Below are experts of layer 6 (counted from 0) of a mixture-of-experts language model. Rows are named router (the router's row for the expert), down (a neuron's output weights, with its number) and show model dimensions 192-255. Each number is 200 + 30 x the weight over its row's rms, rounded and kept within 0 to 999.
After each expert's rows: a language model's description of what the expert responds to. This comes from a sample of Wikipedia text that the model never trained on.

# expert 24
router,187,156,170,141,215,173,170,154,206,220,201,212,258,182,227,200,234,190,203,255,142,195,239,171,180,225,196,201,211,170,190,175,162,219,189,166,231,211,216,191,261,213,222,216,157,202,231,215,202,211,184,174,175,196,206,206,201,221,212,146,213,183,174,162
down0,198,253,149,214,275,176,225,200,165,193,255,249,254,171,199,205,148,156,207,191,205,188,220,220,224,204,193,157,151,211,191,177,188,153,220,190,183,218,235,169,192,222,233,201,223,240,164,217,190,221,197,241,162,238,193,209,230,184,186,221,221,196,235,247
down1,172,212,230,208,237,191,191,180,208,213,162,243,233,222,240,250,221,214,172,200,236,201,231,161,182,186,198,206,176,205,243,183,247,213,189,148,163,261,162,165,223,138,149,201,172,215,221,166,210,217,239,142,202,243,215,213,262,148,168,206,230,203,170,168
down2,262,238,189,170,216,285,203,238,195,199,174,215,188,193,173,197,155,206,160,184,180,252,209,146,243,230,201,176,197,223,181,160,235,217,206,219,211,200,174,142,169,207,176,211,202,224,234,184,178,190,206,198,121,257,231,170,200,187,198,213,228,202,224,171
down3,192,177,211,169,174,196,216,175,230,216,225,156,172,172,256,204,223,252,176,205,194,191,221,227,211,234,191,220,233,221,178,204,260,223,227,226,203,177,151,197,200,199,212,194,156,200,159,171,197,249,210,168,218,193,161,191,145,213,148,216,200,211,200,259
down4,232,206,201,211,223,196,199,183,202,170,199,218,181,201,209,216,189,170,161,223,180,197,215,224,248,263,222,206,169,171,174,207,209,180,206,181,243,188,232,164,185,226,212,183,196,179,216,147,231,178,183,209,192,207,224,148,173,243,170,201,159,186,199,225
down5,228,272,209,223,178,201,163,166,174,243,222,245,190,201,248,182,255,144,202,215,174,190,174,215,241,168,195,177,201,218,224,215,180,144,165,192,184,219,197,175,177,175,172,172,254,146,205,190,216,189,162,239,167,190,173,209,212,187,242,236,169,187,177,212
down6,251,202,238,208,206,201,212,211,195,199,193,229,221,206,205,158,171,226,170,198,237,156,175,215,219,193,168,189,175,212,218,180,152,161,154,210,218,227,157,153,228,207,178,196,193,245,113,210,221,244,124,208,162,217,262,244,262,222,196,224,246,233,238,177
down7,237,244,205,139,187,176,205,168,204,177,224,168,191,113,199,204,223,218,156,193,211,187,203,172,186,195,203,190,183,142,222,163,241,204,223,161,204,212,191,189,257,239,216,221,222,202,227,202,222,169,179,263,210,225,218,251,244,213,192,234,170,161,198,197
down8,233,215,213,238,257,213,190,156,188,177,146,228,185,192,189,201,131,197,214,214,158,164,159,216,240,212,186,191,220,198,241,198,215,201,207,242,132,199,211,171,183,247,169,173,257,161,179,249,183,212,206,189,211,170,241,116,144,230,166,257,174,164,196,235
down9,225,192,176,197,240,173,196,244,197,184,201,210,245,183,215,227,215,251,217,162,237,172,198,190,191,203,146,238,236,150,186,207,238,215,210,212,167,183,172,183,238,193,221,214,246,210,186,227,205,256,209,218,170,197,207,224,178,174,210,259,184,226,178,218
down10,182,192,265,155,227,242,152,165,185,259,191,182,217,142,171,209,192,187,213,177,232,175,212,177,177,217,253,171,167,141,213,241,178,196,176,231,169,201,230,198,198,160,199,263,203,201,146,195,216,233,149,223,189,206,165,184,212,153,222,174,195,174,210,275
down11,189,151,241,175,141,266,127,178,209,205,215,194,141,281,180,202,192,202,233,212,190,201,214,191,201,152,164,189,168,208,212,199,204,237,145,231,245,275,191,246,175,179,236,256,229,178,188,199,190,193,103,190,244,238,177,206,221,227,203,237,203,200,185,212
down12,200,217,235,147,187,219,206,199,191,240,215,228,152,197,187,188,219,215,214,232,216,210,218,220,190,205,169,188,236,202,183,202,249,229,189,190,218,244,179,200,185,155,230,208,165,173,171,212,162,213,218,209,211,215,130,180,222,191,244,232,170,247,204,192
down13,225,196,185,174,162,222,194,202,196,118,164,244,176,219,221,243,214,130,176,219,228,184,199,202,191,223,240,209,210,200,200,190,181,221,251,197,247,208,202,225,198,189,172,213,215,237,251,190,189,233,206,220,175,237,241,178,192,147,210,192,213,185,218,211
down14,113,216,204,193,182,171,228,219,177,189,231,173,238,216,219,183,179,197,189,208,201,194,211,210,189,207,157,236,186,188,212,165,220,196,235,180,198,200,166,180,182,162,215,211,227,202,163,171,243,222,293,208,193,165,203,168,189,171,173,193,248,168,231,208
down15,192,244,277,209,164,224,203,202,132,215,200,216,212,200,239,176,167,194,206,155,216,163,230,267,188,182,230,174,189,256,165,239,166,222,188,231,166,172,223,179,152,182,142,155,227,219,195,189,189,198,187,221,177,164,204,161,208,199,141,216,174,221,166,215
down16,181,195,176,218,187,212,196,227,192,223,204,215,201,276,180,216,186,183,150,169,213,180,177,259,184,190,179,219,214,179,192,182,225,157,243,208,220,182,184,201,185,206,192,217,190,198,221,180,200,181,186,206,158,240,161,195,194,191,229,169,234,248,221,204
What it handles: Single letters like T, b, d, p, g opening or inside words, especially T starting Top, TV, Turnout, Treaty, and b in Quarterbacks.

# expert 19
router,243,245,237,164,233,138,228,270,122,218,193,208,248,215,250,264,196,202,209,224,180,262,211,180,245,252,187,233,195,248,163,192,178,262,219,216,178,240,195,220,198,228,193,259,211,165,180,177,172,184,166,232,182,212,160,191,231,253,235,203,201,179,203,219
down0,159,167,203,199,206,202,188,255,209,233,249,228,166,217,241,205,216,178,225,203,204,251,197,182,214,166,164,203,224,181,191,167,233,168,207,202,202,261,209,204,180,158,184,217,194,228,253,172,210,187,179,197,206,253,157,221,184,229,160,222,161,197,98,169
down1,193,166,181,260,225,209,204,207,206,243,220,196,238,170,260,248,217,199,187,226,188,166,183,199,231,241,182,198,219,195,231,209,209,172,178,202,258,230,175,206,244,232,233,246,196,214,199,154,152,223,201,140,191,169,176,155,147,183,157,215,221,167,223,130
down2,179,238,178,195,187,207,172,156,150,166,212,244,241,163,220,202,201,222,209,193,184,182,240,201,192,187,167,208,170,280,198,263,207,180,173,207,225,190,208,203,145,203,205,179,218,217,204,216,229,152,206,223,230,186,205,190,220,180,214,168,233,212,216,226
down3,232,257,166,244,198,181,181,191,175,164,245,219,238,199,210,187,147,185,160,217,217,161,188,194,161,178,224,186,205,245,193,214,203,210,161,222,251,218,253,197,175,167,221,221,232,195,195,199,219,219,228,230,147,247,231,215,170,224,197,215,190,205,178,210
down4,151,190,211,210,196,168,191,165,205,192,214,193,211,246,199,158,202,185,257,239,169,213,186,243,178,188,185,188,213,200,211,170,203,197,181,174,170,190,195,191,191,231,111,222,200,216,292,209,186,239,221,208,197,193,248,181,205,189,245,186,216,242,239,224
down5,234,239,280,210,242,232,208,272,134,178,166,201,201,200,187,242,146,204,229,202,215,206,200,207,171,172,247,223,217,200,217,165,224,222,179,244,173,185,208,214,200,195,215,211,161,225,211,213,212,174,174,166,202,139,196,207,191,180,188,215,224,186,224,177
down6,181,155,163,230,166,208,199,134,242,183,167,191,184,194,213,189,240,239,193,245,197,230,181,226,265,210,237,236,169,235,204,173,200,221,188,190,149,252,248,175,291,214,164,199,208,167,223,182,165,236,244,212,220,163,208,217,172,236,248,224,183,194,216,194
down7,141,204,199,226,201,211,196,246,211,191,211,235,217,186,231,191,194,232,222,227,176,209,241,164,184,226,191,206,187,159,193,258,226,198,199,202,269,194,212,201,181,178,186,167,176,198,191,237,225,171,228,238,190,235,213,183,138,181,187,214,287,222,202,248
down8,184,162,184,168,214,197,148,190,248,178,149,185,189,192,188,222,200,168,209,227,171,189,158,230,247,201,198,187,242,210,242,211,243,237,202,212,221,107,237,197,132,178,219,181,190,190,163,205,214,227,191,234,192,255,170,233,212,217,195,145,206,213,181,223
down9,235,279,181,154,234,209,210,220,220,164,225,187,243,185,204,236,215,215,155,167,188,186,216,225,166,189,230,175,193,219,238,172,251,180,220,208,218,191,194,155,186,159,180,232,202,215,247,262,211,221,203,235,159,208,198,241,165,205,219,235,232,167,174,209
down10,199,216,202,189,193,178,186,183,227,213,165,218,227,231,198,172,173,161,217,146,163,204,196,133,210,231,195,235,257,196,200,244,209,181,206,162,246,210,208,184,233,235,198,181,173,163,146,184,177,205,219,240,169,188,192,237,180,210,200,211,223,245,209,274
down11,223,231,204,162,206,181,214,190,239,204,151,219,193,189,132,200,204,183,131,180,171,230,244,160,241,244,189,173,186,173,155,181,192,206,219,206,239,211,204,210,213,223,168,212,175,203,208,220,187,159,159,202,253,204,186,205,218,188,203,159,184,254,241,237
down12,187,211,185,190,137,160,287,212,215,247,263,174,194,166,140,167,173,218,218,162,232,186,169,194,148,221,183,214,173,161,205,180,197,216,226,201,184,195,219,224,203,172,193,172,203,190,232,214,188,175,198,182,260,181,263,190,213,176,230,206,203,217,251,224
down13,186,215,209,194,220,212,236,184,183,197,218,172,155,176,256,215,216,235,183,203,206,246,231,206,210,220,198,222,152,247,208,189,155,199,202,150,193,191,120,227,190,189,160,206,131,215,230,163,210,209,184,217,203,180,176,108,243,202,247,154,237,207,212,249
down14,195,202,262,233,241,195,180,181,245,215,196,241,177,180,201,224,172,200,266,228,267,233,220,178,219,144,182,233,202,197,151,256,210,158,229,211,232,186,199,205,182,257,181,188,231,183,220,185,152,145,206,215,215,224,172,176,168,217,183,164,280,248,211,212
down15,176,222,179,183,131,223,192,212,183,163,169,151,194,282,135,221,158,172,188,193,195,220,222,170,264,176,179,225,241,177,187,233,221,170,186,208,203,147,166,192,221,208,148,166,207,242,208,216,250,262,187,128,179,184,214,243,210,145,134,223,185,184,210,209
down16,180,185,191,201,231,184,185,201,207,193,209,221,225,207,201,146,213,202,197,183,231,178,165,180,247,208,167,169,180,228,249,134,204,167,181,200,174,206,195,177,194,196,157,231,190,207,213,195,227,211,180,182,149,206,138,228,186,205,258,232,137,227,192,216
What it handles: Spaces, digits, No, Total, currency and percent signs inside pipe-delimited tables, especially election results and sports statistics.

# expert 2
router,190,211,220,203,221,240,206,225,203,227,184,220,192,220,164,233,227,200,189,222,220,139,185,151,194,186,236,245,246,179,186,183,269,138,229,239,244,141,149,195,193,239,229,212,172,173,144,183,187,255,259,161,202,197,213,168,244,184,200,257,194,196,238,193
down0,213,147,213,139,213,197,218,172,185,178,242,153,188,227,134,179,218,248,208,185,172,225,166,215,181,201,200,233,160,207,171,186,193,185,191,168,211,208,207,198,229,167,191,153,243,209,226,159,226,209,158,230,212,167,139,233,175,259,176,178,242,163,188,195
down1,217,239,250,227,192,208,206,209,241,175,246,159,255,153,273,147,188,181,235,229,199,216,213,200,146,164,202,231,193,208,159,179,188,182,167,225,190,172,202,155,181,193,192,180,245,138,172,181,218,260,210,219,223,148,185,187,167,181,137,201,193,240,219,178
down2,183,235,199,190,197,261,174,178,238,191,199,205,182,194,201,204,157,206,237,212,208,237,235,150,171,156,185,237,227,191,201,158,173,217,211,242,176,182,236,213,217,197,236,222,228,225,215,173,199,232,155,252,188,234,226,160,217,157,210,208,245,179,212,202
down3,272,227,197,219,211,186,194,264,172,239,216,192,190,202,192,240,223,219,218,197,192,136,164,167,195,206,217,219,141,193,202,194,230,195,213,181,138,227,207,173,209,201,249,235,187,200,203,196,196,228,199,215,156,157,183,196,216,203,191,168,214,174,165,171
down4,212,233,203,224,186,187,180,192,226,196,252,225,246,193,240,231,182,195,225,218,202,218,208,197,186,162,171,164,194,215,229,191,189,206,153,247,131,217,187,191,194,216,162,180,235,250,189,188,178,225,195,219,226,172,253,208,222,206,164,186,209,191,208,196
down5,211,212,224,191,180,185,207,191,196,191,254,252,216,205,180,201,213,214,197,178,213,221,182,144,180,179,227,157,211,204,204,235,224,176,161,231,187,183,201,164,196,210,249,233,161,180,193,213,181,251,211,229,214,193,173,178,197,192,228,153,168,205,194,247
down6,205,202,237,228,254,194,196,193,206,213,168,215,221,155,164,128,148,254,217,223,152,208,199,182,194,166,192,224,156,213,206,237,202,247,240,239,187,219,189,232,241,214,222,188,183,193,222,195,178,197,205,179,200,181,204,191,212,213,159,216,208,163,179,195
down7,200,208,228,252,211,174,240,234,220,181,221,206,203,169,201,216,220,198,160,196,221,192,199,241,113,250,212,157,205,218,210,167,270,161,160,204,187,153,207,174,179,203,189,172,222,220,229,187,218,208,192,183,217,162,204,208,250,224,160,215,172,139,238,165
down8,176,263,244,193,253,193,185,191,231,177,191,183,196,156,225,160,181,185,130,210,190,213,169,239,254,214,215,268,144,203,200,173,182,204,177,197,169,162,204,173,243,176,215,230,205,212,169,263,158,177,200,224,241,215,157,188,268,183,201,155,224,172,186,200
down9,118,186,223,157,185,204,227,150,206,241,166,156,191,225,164,164,205,205,251,167,190,227,208,227,194,203,196,254,204,166,192,207,232,201,199,225,227,154,234,162,205,134,236,254,136,197,217,198,223,248,169,226,210,222,176,243,187,188,180,213,211,216,166,195
down10,215,234,255,212,219,162,185,166,146,141,189,175,244,210,204,203,229,189,198,232,239,202,189,239,143,200,195,244,214,233,181,212,199,241,180,180,228,168,192,211,195,212,187,212,219,196,128,174,182,275,272,176,190,179,151,197,183,201,200,213,236,166,207,220
down11,190,223,281,162,203,182,163,169,148,208,206,241,222,156,202,209,231,227,185,202,187,271,208,169,257,230,137,153,172,203,206,211,124,184,185,177,191,206,192,222,206,175,171,216,278,180,206,188,233,210,178,156,178,171,207,151,180,250,210,255,202,205,211,177
down12,217,151,215,191,213,148,222,240,150,256,199,219,157,192,202,213,231,229,193,195,182,223,223,230,202,181,209,132,190,191,156,183,224,194,237,216,239,227,211,216,182,176,216,162,118,224,190,182,231,274,182,228,211,199,202,205,198,197,263,192,168,202,230,210
down13,198,163,242,169,201,202,222,189,182,165,189,180,189,203,219,199,170,195,198,212,175,216,198,232,165,128,204,164,225,138,188,136,217,201,195,229,216,166,200,136,182,245,212,192,250,261,214,206,198,194,192,203,175,204,246,188,210,195,203,230,240,244,144,214
down14,236,206,228,205,221,145,218,231,190,178,205,176,140,213,200,199,199,194,199,220,173,178,243,186,204,200,221,149,208,215,262,232,180,209,182,171,256,212,151,197,230,189,225,252,198,155,173,206,195,197,179,176,167,205,174,211,195,227,182,264,197,188,207,107
down15,232,160,188,148,231,199,194,183,242,176,216,218,209,193,203,199,181,192,158,183,189,232,162,179,182,205,231,219,203,170,129,208,244,186,205,213,221,189,225,227,245,223,204,170,215,187,242,168,219,207,227,192,138,233,182,167,150,210,235,170,190,215,191,191
down16,209,218,169,166,234,247,227,224,269,220,218,171,189,214,185,232,200,149,226,199,162,231,187,197,190,270,227,213,210,187,192,184,231,242,207,216,132,176,192,155,154,204,208,169,213,188,232,205,209,197,160,215,188,232,209,183,234,204,226,218,216,128,206,212
What it handles: First pieces of words, chiefly f or F starting words such as further, founder, fundamental, fief, plus capital P, T, D, G and the word if.

# expert 5
router,242,187,218,173,196,203,207,177,199,228,227,216,186,251,191,211,244,225,237,193,167,193,168,205,146,205,215,229,229,226,229,142,235,222,197,172,181,210,221,167,257,194,118,223,190,166,134,231,185,209,208,162,173,211,191,156,136,161,188,219,171,242,139,226
down0,197,183,227,194,218,187,171,225,180,235,222,158,202,160,214,202,110,212,235,181,226,200,278,143,218,208,192,193,176,211,187,207,231,209,201,164,173,189,222,167,142,211,192,215,245,194,200,184,178,209,200,140,197,227,240,210,223,207,192,203,109,181,224,229
down1,201,206,225,213,224,194,167,237,195,230,194,251,204,209,198,219,219,186,201,209,178,192,194,185,204,207,260,176,210,143,163,205,197,182,227,160,198,189,207,217,214,199,200,205,207,195,230,172,201,285,176,173,233,207,222,124,196,191,217,236,179,171,243,178
down2,208,216,227,261,148,161,225,227,204,176,174,259,188,196,202,258,213,246,239,182,178,198,157,226,209,179,209,150,160,147,186,241,245,214,156,189,162,193,206,207,241,204,211,160,217,170,193,193,225,229,196,196,203,173,160,219,171,197,204,187,167,205,200,254
down3,181,186,166,188,89,241,235,217,213,191,192,180,226,194,204,240,207,182,186,180,177,225,170,174,214,264,181,181,229,268,232,217,161,239,230,241,169,213,188,190,224,252,189,217,213,193,212,162,180,224,237,199,184,205,204,208,134,212,204,151,178,193,187,215
down4,186,221,256,216,211,182,155,204,142,190,179,171,155,231,193,207,196,195,188,260,152,223,258,156,245,197,233,188,203,217,211,211,210,219,204,179,143,154,211,218,201,124,206,204,180,245,126,185,224,174,183,228,210,211,202,199,219,206,245,176,167,199,181,161
down5,190,181,221,222,190,164,203,181,222,244,158,236,172,147,246,195,218,207,190,219,193,189,185,202,309,212,253,249,160,229,166,123,181,272,214,175,136,198,211,235,218,205,184,166,252,155,200,208,169,244,144,202,236,148,247,184,227,195,215,226,117,195,260,143
down6,220,231,190,190,196,224,194,194,188,207,197,205,230,240,183,154,189,175,205,147,193,157,182,127,220,209,182,222,251,143,154,242,224,183,233,238,217,235,196,227,179,249,191,201,182,133,219,211,233,178,184,225,157,231,234,146,184,260,183,223,198,176,222,158
down7,190,179,213,228,187,247,239,222,186,143,143,246,196,245,215,203,189,225,197,180,199,181,169,197,213,203,150,163,191,229,215,181,189,234,214,158,169,201,171,203,189,193,155,196,232,214,194,139,199,131,260,202,195,163,240,178,210,176,170,196,226,214,239,206
down8,254,202,198,223,206,201,161,207,177,215,168,226,202,221,209,189,174,233,207,167,149,238,173,216,247,190,146,170,204,198,168,159,195,204,194,237,188,240,186,160,228,194,190,188,246,183,208,183,219,223,199,152,214,197,249,157,195,233,151,199,191,207,140,202
down9,173,223,168,210,236,217,190,174,248,150,188,275,224,279,196,251,215,193,185,219,207,169,144,149,118,213,208,142,203,228,192,150,213,214,187,209,188,273,225,213,167,244,223,117,164,194,218,195,163,194,209,225,223,231,236,224,153,189,203,193,190,180,215,248
down10,196,197,260,228,202,188,213,269,271,248,204,164,177,191,192,215,195,216,199,281,180,214,150,206,214,183,216,192,215,178,178,253,215,224,215,229,180,213,266,210,142,161,169,231,203,217,200,222,241,207,198,240,252,218,170,178,197,187,205,181,196,261,248,195
down11,184,183,222,190,166,209,233,188,233,186,177,227,190,207,207,206,192,223,226,227,209,184,149,235,174,225,206,209,213,225,197,154,174,222,249,192,186,176,255,232,204,211,180,209,186,187,233,260,185,209,168,149,185,213,212,192,172,222,245,172,178,204,165,289
down12,149,130,207,246,208,221,182,170,236,212,191,190,220,233,168,248,200,218,171,236,161,202,202,206,156,191,171,137,192,229,186,182,222,217,253,240,229,193,151,192,199,229,222,248,181,208,288,187,207,212,158,191,183,188,239,165,165,223,175,170,218,190,235,206
down13,196,201,132,203,186,221,195,272,242,202,190,198,199,156,239,181,210,238,224,189,182,131,225,232,184,198,266,162,233,204,211,214,195,187,221,170,199,240,197,225,221,201,237,192,250,200,227,268,162,221,195,235,190,152,219,232,213,225,235,220,226,209,160,168
down14,226,183,182,173,218,211,204,197,206,161,208,264,184,159,250,244,204,263,136,183,182,158,189,202,217,172,199,167,244,188,202,157,200,214,147,203,153,184,209,224,199,187,210,250,208,157,211,216,232,241,192,171,179,201,188,237,193,177,243,192,207,233,156,169
down15,170,226,226,183,142,212,188,195,130,176,173,186,151,194,131,171,200,222,229,176,214,230,246,244,180,164,218,186,193,265,237,215,181,192,187,230,187,212,128,185,146,218,212,202,175,221,203,148,199,212,242,201,229,208,173,187,191,206,168,158,203,137,218,216
down16,231,221,194,180,193,183,230,224,201,158,219,221,203,164,171,193,257,175,197,236,192,282,169,228,211,204,214,192,239,178,182,240,220,171,234,206,212,217,196,174,174,179,162,202,224,213,202,207,182,131,191,226,193,248,209,157,93,207,166,189,260,198,203,219
What it handles: Opening capitals or vowels of words, especially A, E, I, O, U, also La and Ju, often in tables and name lists.

# expert 25
router,194,210,143,146,178,206,171,175,206,175,212,201,208,230,213,175,165,207,237,175,196,190,200,231,185,226,174,258,233,208,194,235,175,187,186,199,207,169,191,201,196,202,203,118,180,193,180,235,181,222,191,235,255,221,218,160,179,174,225,184,315,270,219,212
down0,206,201,300,144,176,157,194,160,211,217,186,258,202,200,138,176,205,243,190,192,236,143,199,211,180,192,163,242,212,199,207,179,197,213,212,227,136,223,216,192,205,253,193,177,198,218,247,216,183,179,225,171,187,181,241,181,236,176,200,206,244,141,219,191
down1,194,229,198,207,211,198,229,118,181,178,221,195,243,177,173,167,229,208,220,190,145,201,163,213,203,126,201,185,205,191,230,200,223,236,246,174,238,155,180,211,206,226,214,163,172,165,236,198,193,247,197,198,227,253,234,224,205,141,194,215,167,185,222,217
down2,242,204,166,235,195,132,175,190,205,215,199,170,142,211,207,201,186,224,214,178,256,206,175,153,227,264,224,225,211,214,173,212,165,183,208,227,194,170,172,181,212,195,235,194,151,205,213,232,214,203,192,159,157,163,179,240,135,215,147,206,195,255,207,164
down3,189,253,235,237,226,236,194,188,256,132,184,219,231,272,215,174,184,166,199,179,225,223,175,150,209,187,196,164,158,207,197,159,179,218,225,250,233,184,216,209,209,209,213,194,209,203,208,155,184,184,189,148,203,208,234,191,187,226,214,179,158,279,171,194
down4,236,212,226,233,192,208,172,165,235,160,215,188,200,223,185,202,101,222,183,171,193,202,202,195,241,270,142,188,175,177,188,172,223,211,227,167,159,191,152,220,205,295,220,221,227,245,211,216,242,185,191,175,152,210,197,224,202,221,209,205,204,179,212,164
down5,207,222,190,167,187,205,184,226,216,242,219,158,194,254,194,236,232,164,233,187,204,243,183,194,128,212,228,189,203,171,140,207,174,186,231,230,212,172,155,184,243,207,222,225,212,264,194,210,210,217,228,211,201,232,261,182,193,209,101,173,277,217,218,213
down6,206,205,246,199,188,214,238,168,215,248,230,160,155,217,158,209,183,248,212,221,167,247,275,246,172,192,265,223,213,205,205,201,216,177,197,246,212,199,201,173,209,183,206,193,194,205,238,221,178,212,181,211,185,211,175,186,199,211,180,192,184,190,196,128
down7,189,179,197,227,200,162,214,192,232,208,234,206,185,175,246,203,208,177,184,228,186,243,192,209,206,184,200,217,189,256,170,168,179,191,199,246,184,246,190,209,129,222,141,250,170,211,188,207,202,200,188,188,177,185,273,203,207,268,145,150,240,230,205,209
down8,239,199,229,178,192,235,169,120,219,187,177,214,203,185,169,222,190,255,207,189,252,240,165,189,239,149,218,231,155,226,218,185,189,197,232,238,178,192,194,230,231,229,237,158,195,221,222,188,184,208,207,298,194,203,228,167,210,234,132,264,166,162,252,170
down9,255,188,173,218,193,198,201,145,207,221,181,171,159,229,203,222,219,227,191,177,184,211,208,194,157,197,193,229,210,227,185,211,192,173,195,257,185,192,198,181,229,187,234,170,214,227,196,212,184,202,236,253,200,243,199,273,164,245,200,189,241,177,198,146
down10,164,197,169,145,188,173,172,237,241,195,171,187,163,178,207,168,212,194,172,171,181,186,164,189,178,175,172,223,187,172,233,226,225,212,194,184,201,241,190,262,188,252,200,128,198,230,216,245,214,238,163,204,221,175,189,214,221,213,175,191,194,195,188,208
down11,235,244,198,220,167,205,163,197,195,257,184,206,197,226,179,216,202,209,202,220,199,211,197,198,166,169,134,178,206,136,212,228,180,147,205,194,205,193,151,230,188,195,207,145,218,232,254,233,160,216,200,136,171,201,213,210,168,236,157,175,222,195,173,150
down12,195,190,177,171,216,186,163,216,155,166,226,208,203,176,181,178,160,168,228,150,189,217,190,188,183,221,175,167,157,193,183,153,203,191,199,209,195,196,229,192,144,220,141,198,203,188,197,169,231,231,208,144,226,226,206,230,236,195,233,177,283,201,171,262
down13,211,215,186,191,193,181,239,192,175,120,192,183,191,211,217,204,265,221,209,189,193,233,263,163,185,220,114,218,180,203,202,186,198,228,156,182,218,168,216,199,184,251,156,197,198,161,227,183,166,196,276,198,191,218,179,192,180,152,169,190,247,192,225,181
down14,200,173,230,199,188,248,230,198,224,243,216,222,232,198,191,203,226,168,195,166,202,232,202,192,190,135,255,213,167,163,216,205,168,242,228,224,163,235,180,222,152,200,211,172,177,213,195,170,241,180,210,216,224,153,204,252,207,250,188,192,248,249,170,181
down15,230,203,223,199,204,198,190,166,178,255,206,226,135,227,152,158,240,186,233,237,192,214,202,159,204,171,132,207,207,233,221,273,204,151,160,133,202,182,242,165,196,212,153,211,199,188,209,198,234,242,177,190,193,202,234,156,173,222,182,223,239,196,196,181
down16,111,229,221,236,137,218,168,248,200,219,188,202,192,194,216,219,156,181,216,199,253,254,204,218,181,171,203,189,249,184,156,212,192,176,190,222,164,191,198,103,211,215,196,186,164,167,221,198,215,156,218,221,215,168,193,203,233,221,255,200,245,225,200,190
What it handles: Bare space tokens before the next word, e.g. after further, led or arrival, plus re- and h- word starts.

# expert 30
router,220,218,204,184,177,194,209,178,276,155,187,195,160,184,229,194,164,200,173,190,215,242,182,196,191,242,189,141,186,208,239,186,175,170,181,149,230,210,226,197,145,214,170,237,166,200,150,220,210,210,191,212,174,192,230,227,265,252,189,166,156,252,198,182
down0,183,188,202,221,144,176,264,223,217,177,227,145,208,207,225,174,216,201,192,221,149,229,164,227,192,167,189,190,187,190,192,176,188,266,190,173,188,174,185,193,235,230,223,149,212,195,192,229,172,237,210,192,194,128,214,204,211,166,206,249,215,184,209,265
down1,267,218,223,155,268,158,238,232,170,166,216,168,195,158,215,201,225,181,209,179,220,212,225,214,200,278,173,210,169,226,191,194,209,189,245,209,207,205,179,255,169,217,255,268,221,197,173,194,234,136,203,191,227,224,234,205,247,158,275,138,202,166,201,223
down2,175,197,156,177,225,149,181,188,241,143,174,185,188,250,208,242,216,222,245,193,196,171,185,270,158,164,189,239,177,233,178,247,168,232,208,191,254,153,260,193,178,209,182,159,236,186,183,187,185,195,156,222,210,177,193,210,186,204,205,179,221,206,219,187
down3,198,197,183,207,190,202,175,201,198,256,196,239,188,188,264,203,224,242,193,156,251,174,178,221,209,180,265,194,152,221,195,197,312,165,173,117,174,208,140,234,192,173,256,188,175,244,210,203,168,247,215,181,221,146,246,248,185,188,167,182,223,212,185,190
down4,236,210,205,187,171,185,235,229,230,236,192,209,189,200,248,231,206,221,183,194,199,229,193,197,161,172,193,185,252,154,259,207,182,246,224,207,171,152,230,203,165,149,201,218,151,206,210,204,221,219,235,197,188,256,244,169,201,203,195,173,163,228,157,199
down5,168,228,160,226,173,177,227,208,173,200,219,186,167,232,208,224,219,180,183,174,214,207,117,167,219,180,206,163,194,192,178,217,193,151,168,160,190,161,181,205,137,219,220,223,196,206,226,193,143,255,259,251,222,219,197,171,235,199,160,209,209,179,197,205
down6,208,195,184,225,223,179,242,197,249,176,185,202,191,210,160,190,218,137,179,194,203,221,233,160,231,213,221,121,181,207,170,189,233,201,175,264,213,191,183,193,192,204,183,130,250,215,229,172,160,232,204,205,203,161,237,232,199,109,174,139,203,216,240,188
down7,222,248,235,259,184,186,192,222,181,179,151,209,169,187,178,190,238,190,173,174,192,201,158,203,164,224,182,214,170,197,244,247,203,201,174,257,206,185,212,178,231,170,210,257,186,162,181,228,205,188,227,171,181,211,201,232,193,222,189,174,163,183,178,140
down8,277,180,148,194,202,174,212,178,214,222,215,231,135,156,220,196,220,208,157,227,191,163,260,206,162,229,219,153,190,254,192,205,169,210,168,211,119,233,196,179,230,157,180,234,193,197,147,220,233,169,223,229,228,175,230,216,190,240,223,227,199,191,211,243
down9,207,218,179,210,281,156,183,200,231,210,204,181,165,270,192,161,224,208,190,211,222,176,215,210,192,216,225,147,180,226,232,177,201,227,216,212,202,158,260,192,184,230,206,225,218,209,229,229,194,156,190,159,126,247,217,142,201,212,180,200,220,226,134,170
down10,199,237,169,230,164,170,199,167,197,196,172,172,186,154,164,197,215,195,153,202,162,203,192,228,190,150,178,79,256,214,222,123,188,237,189,229,227,198,240,222,199,221,217,191,195,176,278,120,241,154,190,198,182,215,219,184,163,216,194,218,205,192,157,160
down11,229,177,196,224,213,212,242,184,149,188,108,230,168,181,208,159,234,182,194,216,210,193,217,247,217,193,200,155,228,208,189,173,176,151,205,209,166,188,189,170,204,208,243,188,185,236,195,162,163,204,220,189,223,215,199,191,166,196,196,222,184,227,189,212
down12,219,210,168,201,217,187,196,188,206,172,202,197,233,228,235,128,195,167,165,299,222,233,139,195,151,200,169,163,233,178,230,192,167,199,195,202,217,168,229,214,200,152,150,222,223,190,205,241,168,238,214,233,154,184,184,209,169,184,191,182,168,175,238,239
down13,249,163,195,151,197,230,174,160,247,145,239,210,216,191,197,262,211,206,224,227,238,180,201,212,176,199,204,243,237,253,179,216,189,224,195,185,199,182,228,243,218,131,202,185,172,167,187,230,171,221,217,216,225,208,263,205,216,157,202,155,216,217,192,188
down14,211,168,203,203,215,186,258,196,168,198,161,211,207,182,184,193,192,200,232,241,187,193,220,220,179,231,154,226,202,235,180,249,209,214,165,188,202,201,212,208,204,169,217,236,248,174,175,196,198,185,237,269,178,244,213,158,202,194,217,206,244,163,192,198
down15,221,207,201,212,258,207,174,183,227,209,160,219,191,184,242,216,218,140,169,220,209,199,173,169,197,232,183,202,181,212,228,254,169,179,193,255,215,195,249,237,214,232,134,212,264,210,246,195,214,182,216,221,148,175,200,224,158,240,233,197,173,213,200,211
down16,185,192,258,155,197,191,165,216,199,220,208,181,193,187,200,173,234,158,201,184,235,164,175,164,158,185,243,211,180,232,206,199,194,212,221,192,174,199,193,232,196,230,220,209,176,204,173,172,115,241,230,160,291,224,207,197,202,220,248,215,188,178,154,176
What it handles: Closing pieces of non-English personal names, mostly Slavic, Turkish, Finnish, Indian or African, with diacritic letters like ć, š, ş, as in Musielak, Huhtanen.